config = dict(
    experts_per_token=8,
    groups_per_token=3,
    norm='rmsnorm',
    rope_fraction=1.0,
    tie_word_embeddings=False,
    init_std_up=0.0524,
)
Below are experts of layer 3 (counted from 0) of a mixture-of-experts language model. Rows are named router (the router's row for the expert), up (a neuron's input weights, with its number) and show model dimensions 0-159. Each number is 500 + 40 x the weight over its row's rms, rounded and kept within 0 to 999. Numbers have three digits each.
Before each expert's rows: "comes after" lists some tokens at least twice as common just before its tokens as in all text. This comes from a sample of Wikipedia text that the model never trained on. Tokens count by the router's weight.

# expert 8
comes after: "\n", "-", "  ", "\n\n", " Party", " Rank"
router:473460526493455468535482474526559524565487483500484536548438542485541495474429550461505472476531482516493588437563493514499534420582581492430449515547518455541505510495429533470461524532505519548508509470476538528532526459461540461540527547520524501425463529453479464482514446481554483448537541461487479466472456578545463545448561564509527518507536469564564481472523491498571505465472567450527508454444535521533441479532500468430477550491483510436445550492528460454482431563476422
up0:571512528483431455525467552547582466509530480525507554508489483477507539556519480511509538474493498445636431488422495479502511482557557502463550477511429453549457493463464568558512492523486520502480542474477436484513499510457447494536528552532465520474523452551467537505493433457535506528503460496525510526516543557487483590449524493472475480473548514438520478495447494524487559415547492461482493490443526550503449476554437507535502630455532446521495609509486468533489506445478540
up1:498463432536524460487479464469475553489517496530627541471423406458405508431558443563469438527473542444453502526504527515453500468487465506509511462480508518386502487499541445494469502509494524495490532550520515499547532521504471458478535518497543472496553545494546500475506517491560552494467557521492507517466468471491574471509465417521534445544554574440558551503460468476447426572446446499498433455432497435540479482451452491550452495460470534507460530504519515544467499515523485
up2:547520559499543584548495477604467511520497543530496536522470523485546504469469533488540444510504515532456524452510540538521531454474488414483471471456526505422512459560508487505521455475516515547553507507483478476467466506552513467452506422486517481517573434494510484514487463483438532517470496547538435445494469464426516366525551550504453397533536544452453429498502452494480553541491458504475509455483412508515455578449425470483437459442490491482477507554439485530485491514535536
up3:512539516475520452606571478517461508583521530542489493508450429456407473503439493532480500482509469439420506490550476469562489442464596564532522491497453478487474452551532518510398523471447494512541518512553490424506563501498436530533461547405465549473451501525495481500497506525513538510497490520482469477511560478419511517520562483462466535493459505519471563510549492595524533526559442529509554561498504502504464472516599516461514471538521486491490455521500462581500445534514523
up4:520530427500456499480566481527558471459508510460583436496471529533479515451515555572542402481493471402535494470513447572487497508547448558533557456559530528459392501512481465535472514470565462486485516507540474515527516475483419540495478470441504505515585523486510472460531483523521555448519477442500553557543518469517488461509507524437509487453540551531464523519479579506509417528531509556399422536536521490586566550465482539483458513541496475500517518479532500505454520530483493
up5:487444580516484458519456551527427553534509472515421455463529489497464505603518531458452486516469501483510497492519488464444534489482564590501473437485495579522481512529404524500497539427536509492443516480511466460534568473551537539456498538426535448468484517487474529488582487447570497451476538521447490461561513553525489522471474470480537525513530503489500441482505487508424460515471538542494521463544483498407416474577536489561481558563507570476567489500456500508527539528573489
up6:480472600576513490461562468491516514506469502503541446514497451534545468516605541499453579541525527485488518524484476510517512518548529461483617517431530498493581512524592418454487529494509505455457437490461528551471517506495518479534499569485459551495551533598511471484430580553549497505436484505509481506521531543507529526520527583488557523546514476459553477454493481423470531513483558535492518519519412530489495584422522541555525521485464504494505511538542517450496475464535491
up7:504490432470522512506554486525468479474519474517501525527521530555579469460472484522472520476563502459560526477475506489475464464565438475436619496451519538527453513525470554466488465475550561523477496529546507529555483427586426473505524466479483531490523529516527462425548475498532489440493499474432478537567503532468476425545485502532467471501558552505527513512500443597471482589509438604521491525519489536596484489516478520434477464473558477487586416522484484523506535534474456
up8:577455562520505494475547463458570504503547486487452478492389492481476548532497463516450544471453470520506507505493423458514471541542455536511581498415473534428531486520492456489572480510495473578481520463487518541505503472537538536469473507449540532440543510545506512565493489441577493501513537478445471490441499471528509482471501505493456421493564388510478430458517509435463479496459543539494494478464549508529492488450548463525612577460531404523481531526451537483536547469477490
up9:548475534504488520555494520485517427441433495523527492506495509500458476540525581423513510462473504514537465504417487441432474493405447567521506499496466484552436556520488512528456531528527448540507443510476557502565521473450534493485467464498444463462434433475380470535548504452496517492454491456515470446492439512538463426463551494458496557520530468468481464477493528516522477442495547483538491515482512499548483481491453571553575495588562527480606514508422501489536558508524519
up10:462519381475517593525471498517477537575492539552550400560525597565505532519533445451468495483512485476511466483439541523478521485531471514510581536513481503583546487454564531537421503578582503487511525515477468506531510507545450445490533478477585553509488498471497450539567563481519535493482467534531496592487493497464455500555483532516448424496459501466534551468470429492525554477495463494476502523475504512539484561532507532511441537513501429441467482469493494493472574477522479
up11:404470515514491562456508488471566521522486494512449555534506548450521491486484459517475531534509578481514467519525502425555522502446536534480554444493523535524551521498411514441512504471495438507474563489497491495511503513553511516464482584486455463467477460566435531561443518511501439597451516515515590522480519496537470542486489472558515511480469534499507506424475554510451487472536529538500509439557535650569504560505504489545549556490426489525464433519531529504504532551567487
up12:517517485504470460497488512518533443581426487541472540563608455481493494487494508492489482514505501589516446480523542494490496465363479495528570523533510520512507434520500414486547411486508444522506474551486519519490475524516530493407490524499553415456498459585442515508508454540534502583499497501523510489462524494515440526571473540561447532454529511508493413503502480451469491505473421516554481561477514551496500529463520452486520464576506529471518473508470586542468534448419503
up13:572425512468506561503475579531584514530527512513576437450575568573604566534512500458465536563509456525501437470499541512441479435538476502511509474514564548486522534514531524555448531541540520470484507530560537490518486432599508473538502490520527607516497557484503456528517452489456489503530552519456566481589451501482548502493508502567509524520480481505485425509509539529484513516477537549509535533583470533501528474463570529472498468480492533504519495476507502503554571435510543
up14:536548480451490517462421501496396479564485508510434496403544483419511463449497525544523496530509502496509498491568506478503566451497565538487440507506515570525471502559458500451519348477472470560535494471476525534461503517507488506468478491515542474453394501459480564425534444500498555507483499470464538506520468586367434512514456512515543524504517537468500440513510512525512422487483490516473507495510493440497444431525487497473480500516527416483438488494476517461478522469507529
up15:588434504557482530586482498493542496522637488560449532484536456528505448470511530426509511467455467484569507462432544499529492535509452512519467574473500478516401457470460570573490560483527547496558509469485507501477518554554500534516489508522498467504498505481489427494472535470506444540503442496538577502507469519486544517525523588489511472487499595494511524467492483568492554548515508519468532526517485492575471569497521496506538521542577527521422484565451472527511572514509417
up16:428461519519533547468523519441550463558427456553583468492526468519444542502503411451567477484503448542450507432477473465483504518496508496496485565510480438566504509449470453490554542531482491477442533496538458473495455517530409516489540479533538503524532540516472421515566491542554498536538590478467525476516501454450459510475501451449498509542498400585420532434519440441485501467465484461538438515557491496558503506474459532507517457458448526551556485521456526494516507456450457
up17:506511525580535554525529457464517510490548568493510504533461460435538521493495534457545557517446527490464581443512514483515536520419513536482554505443481464442534430489564463516518485508491497504403493491478564468471512494522475476484505444482504495446609523552451448498475499553493569432523527536530505506456476536584560466524524518509516453496451464450558466560463476467527555537508505502548525504513568527576478526439538469578489541523540437453522480474446532571471548510593485
up18:445526490512548456492477534454534481467512507526496555486494536515466481432521422514430489436426530471593529505523534523546449513443492543521522496516499468450491457466545526461531452493513453478530505502491533511485527618481510539431569475476491420526497578523473558501481522531547474437523507436510440468544501489451498550479467455477459553487556552548552587536430395461557530497501553458506462492403438423472469506506521508497504441525454472514529484479498464561482508480456488
up19:527562444469474514473494442421477444464500462571467535517550482429462469477523509452525521514520507467454445537495531515564488496458437541469457593537456446491478492471547556521529542470476475518507539457486498474516495544481537448533567475487592458439481497569458512490461528538478527496542497440490507488509484569413460564588465465465513523464534482485521607528481526560510527444503428557533543499497535499530498532465517465481475538508541548493467464539548519516520513389448580
up20:588472485454515495583447474496528499513488545510555539467524488503484417537457564474524507498410429523549498455481518538536476551486466561519519541440515453471465492429496524527563473507477580551434494533524557524468450484453627486489497469504490531531485493468463496491484477483496542477536520566521568541527548482490511522536464580493524457433463535541588441477456452534497522537514431494440489566543476518440470496510500511505496421576481543550499529536554476519520500557494561
up21:603521378520495532505470477478371463480484519464525600465437507473514461527563499532478540447509552463494522489525451558453459439501493518524484489519524458500490436560609541473547465472566428497486453481532503498541560497525483481526432425517488507467610529540555511445515492460493494478523503508512459506500528456497532410567530496493531414547466513458497521480456559500496442530448522519510557540481473486487470456504460491475493517479569510461501493518520502524533472507450518
up22:526452430492532429497474542426525537522445507531534421478496521532508491482489487506524477462538566493571528489481578490434493464481472473496577520498454556469410449467505460504466544533513469464468544530509461545522526493564511481432513542501479448492499484440475489491491452501466564447549412516539516511465419508536545515518478548496469499417575594481515563445542483516521515553561501487576455481572441485539462570508515545437447522550529439455490502549530463519490510492501446
up23:557520515474469503511520440517565430450536534573476445472527498508403515469520483607563497514536533491529482495475587490482432585519469434524555493504498491480536508422464464552501517515426473523407557457457453520512518447420533475544476520500551414493541474537485502513453472597470519560507518529505557516495443468549459483502530459466495467454443528535418450522469496528518476532527507516500485541479536560562485489456500445499492502538488496502526473486557505513546518570463568
up24:460499388483491449547524439534520481443506519429573534504479494509522495549446503550566544532430520452539480537517576514508496487411542512618503545499582546490410520445455496507543579510484532495494510518492476456541497529476495504508464527496518453492500508442459483523529514468558450501539503450474467430488501536445539459521505517536514520469544510468538473525547515588550525451562467497468511528493500574516551484400505415547526531537453465530472534452494475537476510433519467
up25:470477534547455440493534521448496540466541483533499467492444499413481488523531511473548493505520544516543496530485553559518487537471442413427512489493517577453515435590521476418510503445524505568527472475514527475514496481482502507401473549545525530521498523484527460441474534611450443544460551477492420488486497546489581491527546480521506435519446588407515486472516447579508504517544552478492484579493504523488463501481473488440466523415557560468517536502449514503502534496511501
up26:606468526429506486466528522475458497534431464572476447527424519473510503568488528396404521547454549480514482525558561516479564502504511560491467493489555492512517472484514529462479443494488475527521474532542546551485519522517513637483484575492493479514473525515564462498481480470526550510530539453545488470490568465412512498516503488488476502415502450527443493480450450488520496508553533505429567532514393528454475578537535498479527477506516496531465536472435480471555539498522481
up27:441541435479485493532457516522525534533526471497477525552566585476462482500515418424477412493528543450543469443444499571548535472488562515507557584506483437497482544514500515513485509485561549519514476512542486513497595543483447444476484536562359445464513493535523457506493557499509542477479471562455485501568479457461481501615499499487433477512521539560555475448501467536517508473510472527515469459479497532507506584523517511475470482498496454551466485493564516566460517465495552
up28:472452463446571447458559488465517490434491521582479477487532507523447546443490524495561557508455528513503483510506510477425473468583498547477501547492517509528447468481473504502524527470490512534490554524581476485507546457473475521509556544508495577600523469427556515476508527461476525507508498429550516465513518484463542444502446524560536462513528444479515460525533507562474466417589494579498566521453564510539587477524517460553495468433507456455538532451535424460533535484474429
up29:499514433531538491536496523471478520495538447473509455534484433524490544526511502511459571504483497473549448544575495549460430534583495481528492566485461503516505524513469499429580537499430517519470525506498541470601504513491486559438536550469534534492589522512457543580513480475497466551521511492529405462466527431507486419508424497495500487545577448500472480494532537464538438448442457506552453546498472484509518493477536552488496572560603455557520534482552483456468438524518500
up30:479531455498503483448516506421489571532492526544446535526499450496471568499519513456472506474523488525444559512505517501505587441580526490460555529481481527478529522484510422522576555536500470510538581531532489530442457480508494520517484519498471415508474513480478534510475557484516540461551510476533487494501493581517421578554446538461503530560444466462559536409541498528575455487554503560474492553490487451496565544480557565507459603551565534470513538452556473485495460480527456
up31:421473456430538496487553497473524494520538551482499435521540486477520463462504401469502523546604485477583446541519496457533547520529488499572541504443499561520540542501523429453395508539516522508489515460513457468493555435500477497469542550463578481495439496469530468539456523515520545519459525467448524484451553496513406513501465466493509538464546499526449599518545518588478478485528422497560542426552510552565528487509550532449489496534490486461487488540520474536452525496488465
up32:496559543444399459505485485518407519494503488480543562570476496437465468477521464484502417487503544536520500491489523430471523466459450530516464439459417445436469494484537496511502512496447538458488504492494477489475431447488471551523463486444459477529544560443488522504478503430433502475445600483535522522485508495499477580463477494567524499494547529451510550456512530492502532505547430430555452519549596470547481520451495481486497481432501494481458471560537458592437501444542472
up33:459442454472475546505501492505461484482477451518525494474512477534532529504480501524478456554547513500491517524455508480495517483605501423522545458536524470514502515587446534590476457503505479527585535481479447551470554465528470501515522524523465484537541521470611479562530592450485464495535475513526510530527495490494463605551418474580519485522424536479489523578527523524431462481510430562433587508488451516456454453460509504521496571595479518505517499467527445477460489482555484
up34:563465438501451589493515487555433430486570423558493472496518519591525557514417452502519509509492486572462518465494501526547487545508435533495560449571511445465550519490498461436546545530494552531512450529521499505476546497474490514563513392507549483506530542468539521538519564501539504476513530462563483536491503493506511447506513502500508432405417574546553469512507514490465489511400588466461486498521557498493536535489429467533502519578481519527525497523552527513471477521506494
up35:553540506516510405531514494513433494509504506574522522508440530431433482572487500492523517459534532484488503483510575457477476466423542546528442478529461489494467455507513545477537527562508430408555474518516492519494512525479512520459515508523544529577464509457478453467513519486442501464542468566584455519447447536500479437490517450466511502504509567505511531473519472522551457448537516442495508479449512406479458396568483521446468472516600567422496487518500476430468486473420499
up36:503474515540588514550450455451532566524594549521477493516502505507522565538402567489474504505440455511540561487564547503526475479498539571548501474460561513489444458507448480553529517505479477490436520439541524478548496611457534560530497466556425463536492489537527509516477513540475434502534532527459546489509478492568511441513537449544538495491447478526539510466578549480538446562533531514499509485468527562490517505497451507457547517568627522496575496486526456495472517506513512
up37:497566418510579453472518511487535578450472486545554533462472534548448566527543526536509518503494521541505458545467513478522447459443437557493478482528496573476517534479486507474444524551486477488499502535513468483567515513513542491497459485520569584491510484509501492546497454512435466460503602491453475510483473449458451500493511576459506515447460508530401476521521537498500460460495460515532447504556486426448549524530471549457449430467603525474506465490466516454601568575457505
up38:563583441548467546522495502514496516511481428519477480524474545556416531562543576556489494554460505590541494508416580506457520561468459547510496517555494491481514512470577444506470528491492547501505529520440505506509523459445452524485442452461588472528588486540563489543423521424458513496464438460535481544476525525474475452511508570502500416503460501502521494551454494451477513532396550511449533469540457498455519488449467481459513506549525520572483523533514456475478520497501499
up39:444500567515480571495486518444497514540514418500444523613480470580539478520496484473549532500500486526545536512531490463440474508525548548486597491435495428432538514481449518472521551512551462463557524423542471499492463491563460464411469452490607503481510463527468563473497548526485497535450500478465448457443522603470566458533509556442590522551466464513453494490496529531511475523444465500502455533419502463534491527460505566507483487469529485503513485492482536499497513488516446
up40:555469486500506534507493486500486484543476506502463526585502525517492531501513524490522566520443552461529482478478494497558522439458469612511484470452531480492488483520519521549458494470456512487485608468551505528512504431512510509456414493594509489466508433482551545541575456545578451560481530570545531454434572506570459486426511489486553522460451490458451414502485559509431427512415462519549465532470532500459479468479484456530491476469571496470506456466520541549508534454455527
up41:479525550468494528428599488497471489468449632528488501515446508606534541493506489495503422437529507498528480531505423464508478497478468458481460503506515437539451529518495564492504515512461450468443597469505468485457477524484456562517500457522522530500520483518530407554471543485479400511504615498517464520460497489482482570547442466542546532466508425535481497479461562403492446466510500531443433522504519460482486502548520511505573484559510504496528484506540510478530516539550529
up42:504472528480507556489460513525527523450509535493480517539541454522540556550540466485535462546545482506513514496456569492511533537439529531480559569559530498516477462518444471526433467459466457540486513516509508486511559438510506426472510520473537578480453515481533474454556540515501544548432474528496496446415516482536476478541526479534464538519534514500490521578465478591437464434547495465478469592495514608551430551533507511463437482493483457455550449575476553493479437434410474
up43:431513521503490396473500494474482522509483530454465511503561505521398523493531428561513544549529542418448480481491449555500424561504548458409467475556455548500506463554544409523496514484456525522494517481536493545433527532540472478484491502485427467541550508523523468489537445498487558483523447528526502509568514500507505501477530473395527497463442571488566492498569546490502505495505507531604525490490492453397447492473557461501474445468559458478504488456538518545534514544479468
up44:510455522521501514552467572524503480449535453521453523491499539527456492485525468601415487459483481461471535455474530501524549479490482408509507519566480586500488529521568569475466362437433418576473469446467600467475460521536425514487474504508508476457483468526500522541495473564456531513506437563499495483564540484516498549532516490481519519489521491489537454528495505433420498574525495555529539544493450483480468518528484443542484473478531469549559466518498527572557533497509491
up45:539506506526521495443481530494513496454462547565535543489499423480482467538517535413532534488446512465465492520499457512423471466477435423487490574451472568563467511528542501501541479488496464510483435466489445512485518457515508477476522487508491513525476532407437513501511509564521471521474516502457511476503530552535446377469507500447482410524606542414547446473506427522492554512486541513416561472478436459453412522516461513513526532444478494432474521557521512509524472452484552
up46:570500523519541561530446535518467463485480568571511478473507492509522479505552446489518536510548506472463512456536552467494462535515518509498382468508519534461475504541515542449539443527461535482470521576531504489536473453486453526500541528496514462496480548571477539532501487445500520450502443466511511500501587467468484591507416479527473410502593491482526582485426496614455462546550469536499465516460453485538457448500484520474433560457520449475510441488586475476527430462505528
up47:550474521440515442422484513524426543458535541477476538489553477505473470474485505449507476526512494601574517567502476517504512469570539487486476451476524513456509531489514452481516528461487553507572491433468510546493507535537459552476520568504528423556475521468474520512445534481447547582410505513466528552504546506475453497483437489563520544540506522518546513492595544475556486524492499569570494388479545394450501534425428514518513483474547508503477491466484471571480518486520512
up48:402509486493512457475456465491523486481418438489508497527451459545494534510421492476453580475530507429500450512495526480505507493441501527510464486456469514437468487555448486464441446478504436510478546539474509531488467531450550526462525500488491502416511547458533557489590466483501480475487574491514492492491481528437478532464544518457558539477550535478460459494478511504438442476491472458490457618517490567521461542534582515451511429487544568517447387541557500467490574547493470
up49:579563470451482526542444548544542547500455557496506530434560539532533452482536489532462522453513563476498466479452519491547506499490485478440521473448569514567454530471487509504532506453532579460497464511522530518500468492515454650519527499507506493539468491467461500551483471479483517587585478453505538525492447464476484487534491529538520471509499558539518455339479503438496413532497484472517411529542474543550454493480492474460510565476487482508525568480505464492498498518495576
up50:504492473557442443456569541497423486497462429497484474483506398468496483543474425583436453470477423495530453488515472524554516452427438558459534497486495506457488469539494491518490492502499456486503495458509495492573570575536537456480478492503465521553564527485549455532455453484556558542508444408462470547482458512486496474534583578502437480392440532450458516505498546548478496487495434504494530569480550509459562497558520489489515534501481517500534476530487550515534540463494490
up51:493607505498500480445502504447488486519483520535485524531583515485485497430469518424450537552457470479501453534483477582576514513489510533454428457545515527492475500519493504540486497437468480445545500573530453560454546534546506410482490585461470550523530472521533479460536451480552468497526487462445533523457515431440542453491440536556500435433425543471507557517484482550485574451465509474487478500520463521536464504501549468556519568506513507497532528472562498537418525489428576
up52:493474468485475465561439456473430481405486421502524475464513509550478497431468518562489484484493472449488569471518439475464428524470552544487521459542523509530494467470507440498503557547508483467536505495610480552560472552453441448460471452454494485594438443472550571385536558439457516543510469533457469464465526518536506464463478462486440559496422580505516456468569534506488516526487529526464491462450481471526490499469465448443517500480547477490481492505510503471454479504548497
up53:539439582477472424501489502445450505471508521555456543455484474513486482561538500474482519531593482525568479480504534496488561521429501487460492531504518529533525462478476406384443471429472442599450526449456554468467484441460450482521491508498540505450518472560507537453507542500551489497484525508466424541487527486510409447478553469533487487516491532420524544563520533480508484463501470478536453500508462525531473495389504529472549524545551535552496504558462467519472535551543453
up54:463514440475517528442452511509422517520464506523444547458504518536505495447449475612482515429505481502519493534502489488537540509543497591475564470525560519579524442441556544515542537553469560458461558553536514520441512478462477479481488467472530444502436521523483509451422531522492577448413461505502536502484461592457583501474543534493503496542460568464461540514533575518499555472573516463512456491483470469502542503448490442540562499560554486496442488499526503513478497575489510
up55:463452550526443454446425494439472543489436521542503526507531520495494485462423519501528493449515538393526497471561480513525569529494559483540445502532520509453489513479462433476580511487480546511451510552481429499522485563416519535486457504504579503481460491453522574521443500475486396495544495472559473455502542529518503459496486428452483474429443518510423542477554611517505506464542523481511442471531414434467529506504455501521476529510462482526490526536491485461580461538503518
up56:515484475549461513551508482473484453457537508532541432441492460467578468489468462524592508496500512548483549511427506417503516519490524480556482500477459534481494544520538493519481455529459502523540494497478527475499500550437497481416495465500452436511499524498459518444483468538442504497526505448463511460501384534571481447460509436469521516503513508548492479421458530527492530576527527556427466531523493477463593558538450441529528475474486363491565495446437467478532562514484423
up57:474495430457549498430488548435476508426538532560488523522393524444496458502507504504543470558565501488478536598523488481506544565464499484467504533597515493537423528432535460498466549504505528487468477540538497514488527470514475502472470504483538573475499425520504566549492464496450569437561509418531514518475456445549537495462539485497519519532458493552513535513463470572532485576450476505539449495504551585441483456502496501565578441526560529541525475498523519500482444528449500
up58:498480511505465552500462430509526453514494500497479499563436512547481510456520455470501543542533522478472531469533443534475515501613525440475518497461465461475546465437459485524596531564493494519474500507507496516405462510485519546497507504464587454456429516505506578532595435494517484524475492520447507534598506532539511537521568485460503482553476500444522511502481513538514508467491534413462394486542536457452495379483512580566512541542482501450504460493463539492474481518531430
up59:553488483537466483506487535476462517477573408479480487493586414476497518481488491485495464498465524511562459476491499456550505533572558605448568496518472466496491430553496516518551460521430439454480518486496504489508509548501516461444499488529427550585477522507496519451433475466448542503490547491464486513448460531484499543478517502438482494514518408521421461578583476504511493510502436516516483474463499477461466526596482573475533480501469528522480517551474495409558424448456558
up60:527611454490482465560438541479489520431498500543512515503536512470441539497522440568539516489435504502476452570508507517459505503480571504552432553517509498481490497532419505491452544527527541483509462588511524489545506555489573498511525481450523562442476473409481492528443480472520435509488521572492484497452514453533466461518454472577442528553474505528490575493485432526520583440511462522455493507566501439454610464527542469505503472503486471492501583540493482419494453482511519
up61:488514490555475509491511526543465556452475469469492540497594529475511542471424428522502580539422536510498426521494469534522451490539534600467488483551500449520519508459507538499574519443510656524486509503569512479471605555521544565410438433534508521489473489503456487529503419496493512470544515506517507470532528516507523494469442525486494513503438571540513492470501482495463539488528531517580479472442495518477497504546514458547539502552470527544556479491523571462551470560505473
up62:529462520504551491447464490584457394473407570542511452508552484538473510502520480538493534471467409582549460482465557491502483498457550542531482481520485497481449480528449516498481460564454475477486503478503545568508561511458522544560504447540530440490518572507478490504520542461517515572516426495457564604564498511513453476548408526523501527474503465480478443556491521460437499534521545507466487545482491469523523564471527507531400538555537520497537509483496538458475501502587543
up63:534464464508498495544565548584524480524609504503410517509567509564496499559508502461524569482470521515491499447558471491582491562546515477514500508534491482477499578564469534525525506512482524508507446486541486484415431518526462514430460543471470504447454502540553549459532529476510470471488548521525487449533485447564458616538453500492458543450495451473486538545428530509457453505507547538452495553528505512489542553525522490495485485530561561433528496532502502432625505498476510